From a checkpoint of a small mixture-of-experts model trained on Wikipedia.
Size: 12 layers, width 512.
Experts: 160 squared ReLU neurons an expert, a shared expert of 448 neurons.
Training: a variant of Adam for the experts, 1018M tokens, 16549 steps.
Below are experts of layer 9 (counted from 0) of a mixture-of-experts language model. Rows are named router (the router's row for the expert), down (a neuron's output weights, with its number) and show model dimensions 0-127. Each number is 128 + 24 x the weight over its row's rms, rounded and kept within 0 to 255.
After each expert's rows: a language model's description of what the expert responds to; "raises" lists some tokens whose logits its average output raises strongly, later layers aside. This comes from a sample of Wikipedia text that the model never trained on.

# expert 4
router [138  95 128 107 122  95 120 111 121 105 120 150 113 131 132 107 133 100 120 154 147 142 140  80 138  87 114 160 168 124 127 137 147 155 139 102 137 135 146 100  50 138 155 161 135  79 135 133  93 155 174 159  98 103 152 131 166 161  93 114 118 130 135 113 122 117 156 124 102 152 166 115 120 128 130 136 120 130 130 115 124 120 142 114 177 153 138 171  93 125 127 151 133 101 137  91 110 136 108  85 125 121 119 144 144 114 172 102 140 142 112 120 155 149 119 145  91 150 156  85 107  83 146  98 167 136  91  95]
down0 [120 118 131 187 156 161 118 134 117 129 154 171  88 164 125  94  87 120  96 121  64 138 114 136 119 124 136 166  83 161 160 119 168 144 112 146 134 116 142 113 137 132 105 129 135 138  92 153 100 132 105 139 115 104 123 110 117  83 114 134 145 132 101 142 141 134 103 132  98 143 112 125 136 167 142 155 131 129 157 118 100 103 157 141 149 114 131 121 114 139 147 129 107 121  85 138 113 147 138 131 122 137 157 152 145 156 132 124  88  86 116 128 149  84 107 143 126 113 149 158 139 126 153 100 101 122 115  92]
What it handles: Surname word pieces
raises: "x", "ene", "ren", "ic", "ela"

# expert 27
router [ 95 113 125 133 112 123 135 129 152 132 151  93 136 138 108 169 186 154 129 130 194 134 118 194 166 125 122 143 127 149 160 135 112 123 126 128 102 141 131 160 146 115 107  99 129 103  96 117 129 117 112 122 132 120 146 141 100 141 124 118 142 132 145 162 148 182 143 119 126 134 161 115  91 122 132 142  99 142 120 152 146 130 124 156 211 108 142 131 144 118 117 114 139 158 123 123 112 164 119 108 114 121  72 134 139 131 149 123 127  82 164 170 110 112 141 137 118 121 149 135  53 154 139 135 109 148 135 137]
down0 [135 102  85 121 145 108 173 143 115 143 171 155  86 103 152 121 133 129  91 136 106 116  78 162 140 127 157  86 163 160 117 167 142 138 144 121 135 151 116 105 121  82  90 134 151 118 148 111 115 123 136 128 111 163 162 112 148 107 150 108 117 152 129 146  89 137 134 101 156 115 173 112 100 170  71 164 108 149 110 110 123 125 155 104 145 111 133 141  98 135 119  99 152 137  59 106  89 161 144 119 135 154 132 119  98  77 143 136 131 166 143 136 103 134 131 144 133  90 116 112  80 129 154 111 125 129 132 113]
What it handles: Opening parentheses, negation prefixes
raises: "1", "n", "2", "8", "med", "3"

# expert 2
router [155 143  80 122 113 105 148 122  84 104 110 150 124 175 104 127 101 120 154 157  99 130 138 132 149 127 134 100 115 104 134 113 117 116 141 118 109 132 118 123 110 172 122 113 181 121 163 105 124 126 126 112 101 131  96 107 145 132 160 115 133 141 136 167 134 163  81 148 170 125 157 183 122  97 107  72 143 148  80  91  88 114 108 126 110 129 125 112 101 139  99 109  69 170 110  91 129 108 129 135 148 137 149 113 112 108  97 158 135 231 104 174 140 103  93 126 146 121  90 137 115 161 124 132 158 145 107 143]
down0 [134 119 139 153 107 118 130 107 143  78 160 176 157  94 115 156 111 151 157 125 127 166 131 138 142 118 108 136 142  80 114 100 127  83 104 133 117 171 161 141 138 113 127 134 118  97 105 128 134 115 125 168 122 128 140 147 148 145 113 112 108 105 105 129 154 119 151 146 134 142 120 141 142  94 104 160 115 134 141 108 146 113 110 146  86 147 140 112 118 115 178 113 136 112 116  98 110 113  95 138 152 136 166 134 105  86 117 171 126 159 133 154 146 117 108 111 141 127 149 131 124 137 127  99 142  96 103 165]
What it handles: Measured quantity nouns
raises: " in", " and", " on", " of", " as", " from"

# expert 59
router [146 139 109 144 123 154  97 118 137 104  97 116 125 155 108  85 170 150  89 167 124 158 136 161 134 146 132 129 144 146 131 121 153 130 143 142 119  95 136 149  11 148 117 142  70  93 105 102 115 117 118 134  99 100  76 129 160 170 148 139 102 138 118 152  96 154  96 143 108 100 113 145 161 131 109 151 106 126 125 165 109 124 146 123 124 134 111 120 127 150 163 132  78 131 177 112 130 116 145 157 123 118 190 149 129 144 112 155 116 166 108 130 125 132 141 139 160 139 111 136  94 161 147 123 144 112 132 123]
down0 [147 126 160 130 116  97 143 127 155 105 146 146  88 137 151 109 109 130 142 122 108 116 105 109 117 130 107 166 136 117 153 101 144 135 166 108 170 180 115 137 161  95 154 149 141 103 129 139 102 109 148 105 108 119 102 110 112 116 131 184 113 121  85 185  99 131  89 145 124 120 115 141 108 112 130 187 118 128 177 134 104  94 131 131 113 148 148 156 132 149 156  98 162 131 150 170 128 131 127 124 120 104 114 110 152 176 130 137 109 114 146 128 111 106 103 117 143 137 103 124 136 169 101 133  98  75 159 117]
What it handles: Digits in measurements
raises: "0", "2", "1", "5", "3", " in"

# expert 15
router [113 196 128 122 113 153  77 119 133 139 133 147 152 141 145 111 149 129  85  97 156 103 112 130 105  90 151 106 144 188 143  94 124 111 107 140 120 143 149 118   0 104 112 129  94 134 176 103 164 140 118 112 131 139 141 122 142 157 111 142 112 116 128  93 124 133 133 134  88  94 106 140 140 148 149 114  95 118 135 163 138 151 140 169 231 106 122 109 153 128  86 159 163  97  87 135 101 156 161 124 123 126 169 116  89 169  79 125 156 121 150  86 137 176 166 138 115 137 130 127  99 124 111 121 105 115 159 130]
down0 [108 110 137 141  80 106 102 142 116 114 135 103 142  96 152 129 139 107  89  93 138 111 121 154 140 145 123 165 107 129 127  88 172 149 111  80 130 112 121 136 130 126 206 107 155 115 162 169  73 114 121 158 137 159 130 158 162 131 116 119 139 132 113 109 120 136  94 179  73  99 147 140 106 104 172 154 137  93 127 164 128  90 169 108 156 173 149 151 100 102 147  97 144  71 129 107 137 147 137 137 136 164 140 103 179 133  98 113 116 108 139 122 104 117 136 116 129 142 132 120 161 120 138 122 123 121 134 131]
What it handles: Year digits
raises: "9", "8", "1", "7", "2", "6"

# expert 63
router [117 159 106 145 118 116 101 101 123 103 128 133 139 116 118 119 122 140 153 145 104 143 181 141 142 104 130 138 125 124  93 107 107 121 103 120 161 137 145 113 158 133 159 119 108 130 154 114  98  94 116 123  95  92 154 130 161 146 153 118 124 121 129 155 106 166 121 172 155 113 105 126 197 143 141 132 150 151 132 147 144  87 120  96 129 157 141 142 146 127 109  98  98 115 160 101 137 130 151 110 110 128  96  96  89 162  63 131 117 140 122 154 117 130 149 109 117 123  89  97 132 127 169  97 123  87  59 174]
down0 [115 120 162 107 109 146 116 146 119 119 112 112 107 131 115 163 110 119 195 107 118 110 142 117 149 158 134 129 163 118 110 162 102 137 128 151 134 162 144 107 147 153 166 140 136 187  95 133 144 104 131 111 124 145 130 136 148 106 123 124 103 150  92 115 155 129 192 136 154  95 123 105 133 151 142 126 145 107 108  93 141  93 138 107 132  91 155 140 137 127 134 106 174 108 114 151 152  94 126 120 161 122 108  97 159 108 129 133 130 151 156  94 117 143  88 118 146 152 139 118 138 146 117 185 106 133 131 162]
What it handles: Prepositions and particles
raises: " the", " a", " an", " its", " his", " dec"

# expert 13
router [ 72 145 122 154 137 110 143 114 145 134 154 149 112 163  97 126 158 163 121 142 134 144 151 155 128 100 107 153 130 119 179 168 115 124 160 106 102 125 100 165 128 126 146 165 145  95 113  94 102 138 170 148  87 135 150 119 115  97  84 161 157  77 141 163 149 148 112  98 149 124 113 126 118 128 115 110 123 126 154 130 131 117 153  85 118 129 111 105 139 116 162 138  93 100 200 168 129 118 147 162 150 120 122 118 113 147 147 113  64 123 126 115 145 111 102 111 161 135 122 100 129 130 143 115 154 124 114 150]
down0 [132 136 116 157 110 130 139 159 126 122 137 132 106 141 153 147  83 102 119 105 156 109 113 123 112 111 152 169  82 116 111 102 138 147  96 176 168 143 129  98 121 109 122 111  79  80 153 111 119 185 117 150 168 127 113 123 124 121 130 143 120 123 126 138 120 115 147 111 131 114 116 129 163 103 120 175 170 121 136 119 144 125 157 159 147 116 149 104 159 115 107 142 109 117 125  92 115 117 121 154 129 106 132 157 178 121 149  72 124 137 108 138 133 114 136  97 115 157 151 126 123 130 156 101 113 128 128 123]
What it handles: Nature and color words
raises: " to", " (", ",", " and"

# expert 6
router [117 185 128 106 127  96 149 154 113 149 140 136 131 143 112 135 115 112 134 136 106  94 140 147 159 108 147 124 142  98 142 122 130 125  91 132 153  85 119 169 128 132 150 108 156 128 105 134 103 106 122 123 106 140 117 108 124 176 156 121 123  87 100 160 102 115 135 126 112 104 161 148 104  93 171 133 179 153 115 124 150 136 136 107  91 133  95 120 102 196 140 128 128 130 111 120 127 130 106 136 123 126  95 119 146 106  94 104 158 213 130 168 134 129 103 113 120 117 109  91 173 139 196 136  85 104  74 137]
down0 [128 166  91 101 146 106  94 170 106 130 114 149  73 148 128 134 143 116 146 114 117  87 121 125 142 122 156 138 108 108 103 107 133 159 147 111 139 126 148 126 210 118 145 140 136 165 121 123 145 119 115 130 131 134 142 152 119 131 118 102 157 174 110 106 112  83 161 127  83  99 127  85 109 116 130 107 125 150 142 159 165 121 131 103  91 165 116  78 130 121 153 161 123 157 139 173 186 111 148 197 132 139 106 151 127 108  81 151 140 146 116 103  72 122 136  62 141 111 150 135 120 123 148 102 134 120 131 121]
What it handles: Predicate verbs
raises: " the", " a", " an"

# expert 37
router [163 129 143 113 145 126 123 120 151  94 148 141 158 135 154  97 148 108 124  99 159 125 150 119 134 105 157 120 104 128 117  96 148 117 144 139 144 115 183  99  20  97 126 107  75 158 113 100  96 168 109 132 135  98 143 128 139 134  98 118 103 170  89 126 146 137  95 130 105 114  69 121 162 130 168 111 109 157 138 144 117 125 131 133 153 129 134 144 127  88  92 119 126 127 106 116 111 146 151 116 106 146 197 125  94 145  77 149  97 232 147 108 159 118 173 121 102 141 151 167 133 141 129 155 145  97 143 163]
down0 [118 122 124  95 197 138 168  87 143 115 104 177 118  98  95 155 143  88 154 102 162  95 114 147 142 130 143 123 182 115 105 108 127 132 135 118 113 111 129 138 114 141 137 108 115 190  91 152 108 107 144 114  94 118 127 123 167 118 112 165 117 141 128 141 112  97 128 113 114 124 107 131  95 121 139 135 165 132 139  87 145 109  68 169 120 112  96 167 112 149  83  99 104 142 114 151 146 132 153 153 127 127 145 135 104 143 157 123  87 109  98 131 150 154 123 121 157 144 119 116  53 115 140 127 158 170 152  89]
What it handles: Year and era digits
raises: " |", ";", ".", ".\n", ",", " –"

# expert 46
router [126 163 138 117 103 150 150 156  81  96 125 159 136 107 142 109 178 161 121 150 154 165 113 138 171 123 130 102 154 145 164 164 179 100 163 161 111  99 105  99  48 176 132 102 118 156 138 156 104 144  96 129 128 134 160 131 156 128 110 140 112 154 114 158 149 161 173  85  85 117 101 130 144 127 130 152 178  78 128  83 120 123 137 117 168 178 126 127 142 135  98 129 152 102 161 135 101 147 189 153  96 147 164 119 140 103  71 114 158 106 114 111 107 133 162 109 188 142 107 116 120 114 127 138 176 122 158 112]
down0 [120 142 134 115  90 181 171 122 142 139 104 111 140 144  90 127 136 114 153  67 146 100 137 141 105 146 142 105 145 110 100 126 126 151 140 139 163 137 116 106 142 102 151 112 140 131 147 161 111 168 125 120 197 103 162 104 116 156 101  96 181 119 116 167 144 122 137 166 115 118  93 142 129 142 133 129  81 170  98 129 166 100 117 113 120 129 147 122 144 119 144 119 137 141 106 139 140 139 136  82 167 107 131 140 143 166 141 113  72 132  63 175 162 169 161 132  91  71 112 164 135 122  90 129 127 105 143  91]
What it handles: Numbers in table cells
raises: "1", "4", "2", "3", "0", "5"

# expert 28
router [116 154 145 115 116 119 123 133 159  93 103 178 107 128 120 111 113 126 118  96 105 160 156 124 145 126 128 104 138  79 172 111 140 120 161 103 122 114 147 146  67 109 146 100 180 129 142 151 110 121 131 139  88  96  87 130 151 146  96 103 107 138 109 132 162 167  97 122 163 148 146 181 140 157 129 112 131 132 117 137 110 102 128 104 103 114 134 130 157 127  97  89 112 151  95  78 115 117 144 125 118 156 150 135 166 102  62 140 110 171 152 182 109  95 106 127 144 144 129 142 127 110 150 110 164 101 144 172]
down0 [143 151 159 156 132  96 131 125 106 118 126 161 133 134  95 125 168 136  65 126 147 130 115 107 107 143 146 147 105 125 103 104 160 128 115 104 121  76 138 131 106 137 161  99 120 125  63 126 131 150 140 142 125 123  87 145  99 124  93  97  95 124 119 127 138 111 192 129 109 131 112 136 167 130 133 128  98 167 140 107 103 138 101 118 144 172 103 133 111  93 166  78 128 145 117 117 156 149 149 164 147 106 186 150 106  84 112 144 117 154 158 126 118 129 104 138 129 125 130 137 133 113 152 126 182  98 130 140]
What it handles: Institution head nouns
raises: ",", " in", ".", ".\n\n", ";", " ("

# expert 20
router [149 189 133 122  89 154 122 141 109 129 139 149 121 114 142  89 182 137 115 174 123 135 124 155  96 118 128  96 111 164 164 162 135 108 143 111  98 104 128 132  62 164 112 139 104 136 170 133 144 133  95 136  77 179  96  91 161 156 154 132 100 166 118 150 119 154 128 141  78  99 134 136 158 142 144 143 100  92 133 127 176 120 144 134 144 134 139 113 140 123 165 113 127 147 144 108 110 144 163 141 130 115 183 132 124 161  91 110 137 233 124  96 112 114 181 142 143 173 123 130  83 151 130  97 132  76 164 108]
down0 [114  96 124 134  93 155 111 136 128  72 143  94 113 158 146 152 127 125 159 136 106  81 110 159 136 154 111 156 103 115  95 126  73 143 123 106 101  91 121 137 168 116 107 163 106 111  89 105 142 146 155 101  88 123 114 138 154 134 154 139 125 145 149 117 137 136 125 124 175 150 111 114 151 117 149 143 109 123 122 125 113 125 144 128  78 138 160 144 142  60 154 147 146 141 109  99 115 164 128 132 185 103 157 148 140 142 131 146 134 155 133 151 127 121  96 144 123 114 124 117 120 108 123 115 126 124 140 118]
What it handles: Numerals in counts
raises: "0", "6", "8", "5", "2", "7"

# expert 10
router [104 108 131 142 100 179 134 168 175 182 136 123 129 161 130 127 133  98 139 141  97 150 134 123 136 144 157 163 104 102 100 165 146 106 129 129 158 113 112 120  63 117 146 116 119 127  96  98 149 100 139 127 110  96 171 107 153 104 132 130 128 120 173 133 142 121 106 164 124 106 154 142 129 103  98 115 107 102 137 162 121 132 161 112 162 119 130 117 121 130 139 143 159 167 117 192  89 116 132 140  95 123 100 107 113 155 113  93 128 176  95 119 120 141  99  97 169 113 158 128  77 118 162 128 168 131 121  93]
down0 [146 120 128 124 151 140 143 104 122 105 143 117 123 153 113 107 115 123 157 105 127 122 133 111 103 108 116  94 129  93 107 139 109 138 138 157 129 104 128 125 164 127 156 165 166 133 135 123  94 106 124 109 142 173 111 136 124 155 113  83  85 118  87 123  85 135 129 128 146 146  96  89 101 141 151 103 139 118  94 156 137 142 120  98  53  88 157 136 128 164  97  97 113 153 145 110 118 138 134 110 150 135 119 133 113 140  82 141 109 124  87 158 128 123 118 124 127 159 133 110 128 101 122  91  95 133 134 130]
What it handles: Early word fragments
raises: "'", "end", ",", "ul", "en"

# expert 45
router [147  89 125 143 111 165 142 144 157 104 139 123 130 116 141 117 110 126  99 145  89 157 168 130 156 128 122 138 169  91 125 144 182 115 158 134 119  79 163 130  88 145 147 129 149 111 143 110 109 118 159 144 129 132 166 139 144 124  89  91 135 151  72 116 170 147 138 131 117 126 108 146 102 144 107 120 102  89  89 145 116 110 139 178 119 101 163 119 179 143 148 143 157 113 124 156 117 115 133 118 118 143 172 133 100 138 109 138 108 100 127 155 133 133 120 109 122 125 143 124 153 131 148 161 130  87 127 113]
down0 [109 149  99 181  95 134 103 143 104 106 147 153 148 123 164  86 141  98 117 107 137 126 133 149 132 134 136 138 106 152 132 107 148 136 150 153 163 102 123 169 162 103 100 146 144 137 124 138 128 127 145 123 113 113 116 143 115 179 136 144 119  95 151 138 116 148  98 119 102 163 145 154 127 137 112 148 103 114 127 122 119 144 142  77 108 130 153 126  98 106 131  63 131 122 140 134 126 151 192 122 146 142 130 112 118 123  72 151 109 128 136 203 137 134 153 134 204 139 164 125 152 132  69 122 154 115 127 160]
What it handles: Pronoun it, -ic endings
raises: " and", ",", " in", "."

# expert 47
router [141 136 170 131 113 132 136 109 177 159 140 116 132 103 147 117 172 128 138 155 138 144 128 126 141 115 131 185 132 122 140 118 133  70 112  74 166 147 174 105  57 164 126 106 176 115 142 134 163 132  94 126 173  98 125 123  90 153 139 144  95 129 127 106  71 108 109 121 121 116 102 146 127 116 158 122 117 155  95 136 168 140 126 117 154 155 177 155 123 126 105 142 143 127 131 146 113 126 138 105 136 104 128 111 117 110 137 139 129 160 115 102 129 173 169 102 121 120 143 138 115 139 112 134 120 135  88 151]
down0 [139 128 107 121 119  90 148 153 152  87 141 108 139 127 151 126 136 136 167 136 164 114 123 103 112 108  99 120 114  91  92 131 148 126 185 133 134 127 141 127 139 132 139  89 159 133 116 120 100 149 119 135 143 142 129 115 120 122  93 171 112 124 121 119 118 126 170 135 155 103  86 154 150 132 146 140  95 120 100 107 151 148 123 142  95 120 116  73 173 127  89 145 134 141 161 171 156 132  70 148 152 137 222 152 123 119 104 107 112 196 118 110 128 108 141 123 145 150 119 148 110  97 129 133  91 118  86 111]
What it handles: Name pieces and date digits
raises: ",", "th", "9", "0", "8", "2"

# expert 12
router [116 100 147 142 142 157 129 155 105 142 162 103 149 163 137 148 162 139 133 107 132 149 156 141 116 131 115 118 123 112  88 112 126 160 130 120 131 141 137 142 129 142 139 149 131 130 151 149 140 122 153 131 153 106 133 133 120 127 135 127 140 105  99 113 114 118  85 180 167 163 162 143 125 135  61 134 126 128 110 142 136 157 123 121 170 138 137  93 166 110 131 117 129 111 107 116 119 107 122 133 118 102  82 161 130 162 173 125 130 103 131 129 136  82 128 186 121 174  96 108 100 114 120 115  92 183 137 100]
down0 [146 154 101 186 118 119 106 128 119 151 107  93 152 113  70  99 179 156  97 135 138 146 124 166 138 127 102 113 125 139 164 111 144 138 108 165 142  80  90 125  69 153 101 112 151 147 146 131 126 115 100 136 132 178 157 124 128 181  92 159  77 130 128 157 170 136 143 116 144 116 156 150 119 117 115  99 136 114 144 152 129  98 137 139 137 138 154 138 119 114 115 141 155 107 134  78 148 135 128 141 151 160 190 127 104 134 125 119 134 137 145 140 134 146 106 111 160 134 118 133 122 125 118 105 141 133 140 131]
What it handles: Table cell separators
raises: " ", " ", " —"

# expert 61
router [158 154 129 161 161 139 162 119  93 113 103 117 153 123 128 155 201 104 110 105 117 105 139 131 158 160 100 117 101 114 137 148  89 133 157 115 134 107 116 124  69 164  93 132 163 156 130 147 111 119 132 131 173 135 144 150  93 130 106 101 144 169 147 121 182 118 121 115 150 135 120 153 152 134 117 119 123 129 133 170 111 133 131 140 179 155 142 114 110  83 119 136 108 155  96 125 119 127 110  94 114 126 120 136 130 131 165 167 107  91 167 146 191 111 135 116 118 173 146 159 142 161 120  93 112 176 138 121]
down0 [105 144 102  82 115 124 118  92 155 143 107 120  90 137 163 181 110 112 178 127 122 136 106 127 133 134 100 117 117 181 130 129 129 153 123 175 172 118  64 144 138 156  89 131 118 176 138 125 105 135 139 160 157 156 145 117 126 121 129 101 137 144 113 129 132 127 158 150 167 126 106 129 149 139  95 107 138 131 117 145 115 158 141 154 101 117 105 131 126 121 126  80 124  92 149 121 111 131 147 137 134 177 131 117 131 156 132 123 141 132 160 104 142 139 134  98 146 166 158  86 123 165 114 105 139  69 118 116]
What it handles: Line breaks in lists
raises: " ", "\".", "—", "-"

# expert 1
router [124 142 125  96 101 101 125 116 129 110 136 168 119 144 145 132  57 175 139 122 118 156 118 111 156 103 125 126 171 156 125  93 120 127 101 118 129 108 127 127 113 100 163 104 150 141 162 160  89 148 119 108 149 145 142 143  89  99 129  95 123 133 104 144 122 101  79 128 207 122 147 169 123  97 136 126 142 160  73 121  91  77 129 104 112 161 140 152 152  99  87 111 124 132 100  82 123 118 119 121 141 138  75 107 166 141 119 147 157 167 125 155 152 100 155 129  99 138 136 129 111 132  94 146 110  94  97 178]
down0 [140 140 143 147 137 125 142 103 129 102 125 119 144 136 131 113 137 108 121 117 107 128 130 133 153 107 150 153  98 107 133  77 129 151  87 133 133 139  97 105 168  81  99 186 119 127 118 148 154 113 149 127 125 109 108 159 188 124 152 101  76 147 154 120 125 131 132 120 108  97 173  91 150 131 108 147 113 136 136 147 140 116 156 121  88 127 113 137 132 129 170 130 144 126 135 125 109 124 153 153  98 123 119 149  83 201 150 140  90 134 147 148 158  84 146 145 120 127 144 129  90 150 166 105 140 126 123 124]
What it handles: Sports-club and event narrative
raises: " on", " as", " the", " ", " in", ","

# expert 53
router [150 132 146 128  90  74 110 115  92  91 162 130 106 132  95 124  84 111 154 123 122 123 125 115 116 137 110  98 137 102 155 150 109 111 163 113 108 116  89 139  94 126 118 102 173 126 109 103 181 103 118 128 100 163  61 138 115 148 137 105  78 133 126 134 115 137 152 115 156 133  83  96 150 148 116 116 141 168 141 119  90 160 140 146  84 130 133  99 106 157 115 128  85 128 117 127 137 136 147 152 131 119 103 128 156 120  98 156 122 179 109 171 150 114  72  98 150 123 138 167 113 131 140 115 132 125 159  99]
down0 [143 186 108 112 149 102 151 102 138 143 134 190 150 138 186 157  87 134 142 151  97 145 122 141 154 174 123  92 118 104 128  77 139 121 139  93 131 115 123 118 142 115  86  81  97 107 100 116 121 114 139 115 119 113 118 120 164 135 146 136 134 150 126 125 128 113 120 168 108 132 133  97 118 145 138 108 124 110  96  98 107 147 138 127  82 109 117 112 159 108 106  93 120 133 161 141 147 100 125 118  98 101 126 106 104  93 134 156 153 177 132 134 112 128  99 114 143  83 179 152 103 142 138 117 111 141  66 136]
What it handles: Time-span and count nouns
raises: " in", " of", " on", " to", " with", " from"

# expert 17
router [117 124  93 120  96  87 138 119 141  96  82 104 140 171 159  98 100 117 112 162 146 144 146 150  95 114 117 155 120 112 121 123 154 128 152  91 131 125 133 112 141 117 107  87 129 104 162 137 135 106 115 133 121 140 143 141 118 108 114 147  88 154 118 143 153 153 116 145 111 140 126 196 108 141 123 121 125 145 125 134 105  75 163 134  99 133 122 128 100 151 124 124 117 153 108 106 127 135 108 122 118 141 191 114 110 105  97 116 157 127 131 149 123  86 111 131 130 122 120 137  66 122 156 134 125 108 130 160]
down0 [112  98 141 117 101 172 175 115 165 114  79 104  82 123 126 183 129 111 110 124 154 138 127 142 139 112 152 146 106 129 105 124 150 135 192 135 171 111 141 129 109 142 119 131 110 108 108  76 157 154 120 135 113 151 132 115 124 106 129 103 133 144 146 161 133 157 126 118 135 157 138 154 145 167 149 131 129 120 114 128 104 131 126  84 137 125 113 112  97 153 124 127  81 101 137 147 154 142 152 121  96 155  91 146 180 116 110  70 155  99  81  94 142 122 152  87 107 172 116 123 130 135 130 123 117 115  92 105]
What it handles: Table cells and "up"
raises: ",", "r", "right", " with", " on", " in"

# expert 25
router [145 167 133 119  92 118 148 150 115 120 149 119 147 130 111  89 117 114 130 138 113 137 139 127 160 142 136 128 180 104 137 132 159 136 137 128  89  95 119 148  86 109 132 116 160 118 123 146 134 143  79 131 129 140 136 154 160 146 127 142 131 151  76 141 124  94 121 139 180 100  99 144 136 141 129 106 115 167 114 167 103  87 100 158 117 109 158 126  85  92 104 111 148 123 114 134 136 145  89  87 147 150 104 106 129  88  68  84 170 180  90 122 184 143 127  91 111 122 120 126 155 128 162 160 167 183  77 107]
down0 [118  98 107 103 154 139 159 138 138 144 103 132 163 150 160 144 149  91 180 159 169 152 129 137 155  97 128 108 135 129 153 104 137 113 136 132 170 173 148 142 112 115 137 102 104 181 152 110  68 140 116 130 143 119 141 109  90 101  63  88 124 152 119 123 121 146 123 118  87 107 161 114 164 126 142 145 113 126 130 129 124  96 165 125 108  84 134 129 142  85  89 121 118 153 157 101 126 126 151 105 135 166 137 153 101 152 121 110 135 132 124 110 160  90 166 102 165  89  76 167 110 116 197 115 110 131 120 143]
What it handles: Name-ending fragments
raises: ",", "h", " and", "ys", "ach"

# expert 3
router [129  99 127 140 114 151 148  90 117 137 118 120 151 166  98 176 125 139 126 101 140 104 135 104 163 118 144 156 130 131 143 104 116 115 168  99 130 117 142 129  64 142 138 110  87 115 152 125  96 124 135 113 130 126 161 116 107 181 141 133 119 125 147 106 130 154  96 156  87 176 187 161  91 136 118 159 141  87 127 106 117 135 142 144 246 138 151 128 126 148 134 143 151 164 133  92  87 128 119 128 156 144 168 110 170 129 170 128 149  96  97 134 146 155 146 136 149 110 177 147 150 126 159 114 125 138 112 142]
down0 [146  95 156 127 168 105 131  92 106 157 134  64 118  97 108 131 106 147 123 111  98 105 140 146 108 132 135 128 136 112 126 138  86 108 108 117 118 164 128 106  56 152 146 133  84 110 101 130 131 136  89 138 129 140 166  97 104 101 106 142 129 162 161 138 136 109 184 128  94 180 170 132 150 144 124 124 136 108 131 172 129 114 115 145 143 142 130 125 184 145 124 131 133 123 150 113 127 112 112 144 115 144 172 130 137 152 133 137 128 151  96 129  96 122 143  80  70 141 129 109 137  94 167 103 154 134 112 135]
What it handles: Single-letter word pieces
raises: "um", ".", "ite", "b", "ab", "s"

# expert 30
router [112 111 109 133 122 131 123 132 146 137 133 148 121 153  96 129 168 149 145 127  93 119 111 147 134  86 121  93 163 148 148 157 116 122  98  85 101  90  79 133  55 154 161 120  88 130 145 142 168 120 106 115 122 105 135 112 126 166 159 146 126 105  91 140 116  81  90 161  73  91 137 147 148 139 137 117 108 138 151 165 119 174 153 137 180 127 108 154 129 114  98 140 164 143 113 121 118 127 116 123 129 152 134  98 157 155 143 122 149 124 153 139 109 120 120 142 135 120 163 145 142  98 155 112 119 125 118 131]
down0 [114 135 160 166 152 158 144  93 133 155 154 102 130 132  96 134 102 151  88 136  83 153 176  99  99  88 101 127 109 125 116 152  94 105 185 126 139 111 135 140 145 137 166 124 154 123 114 171 115 100  98 124 124 113 139 136 128 122 102 122 123 164 112 120 129 127 160 139 160 141 112 115  88 108 128 142 140 120 135 166 149 110  89 151 130 118 130 180 128 143 143 110  97 121  93 166 119 174 129 104 103 148 118  89  91 154 129 133 159 187 157 114 124 143 134 158 148 106 122 144 141 139 137 121 119 169  92 114]
What it handles: Mid-word fragments
raises: ".", "at", "let", "é", "em", "li"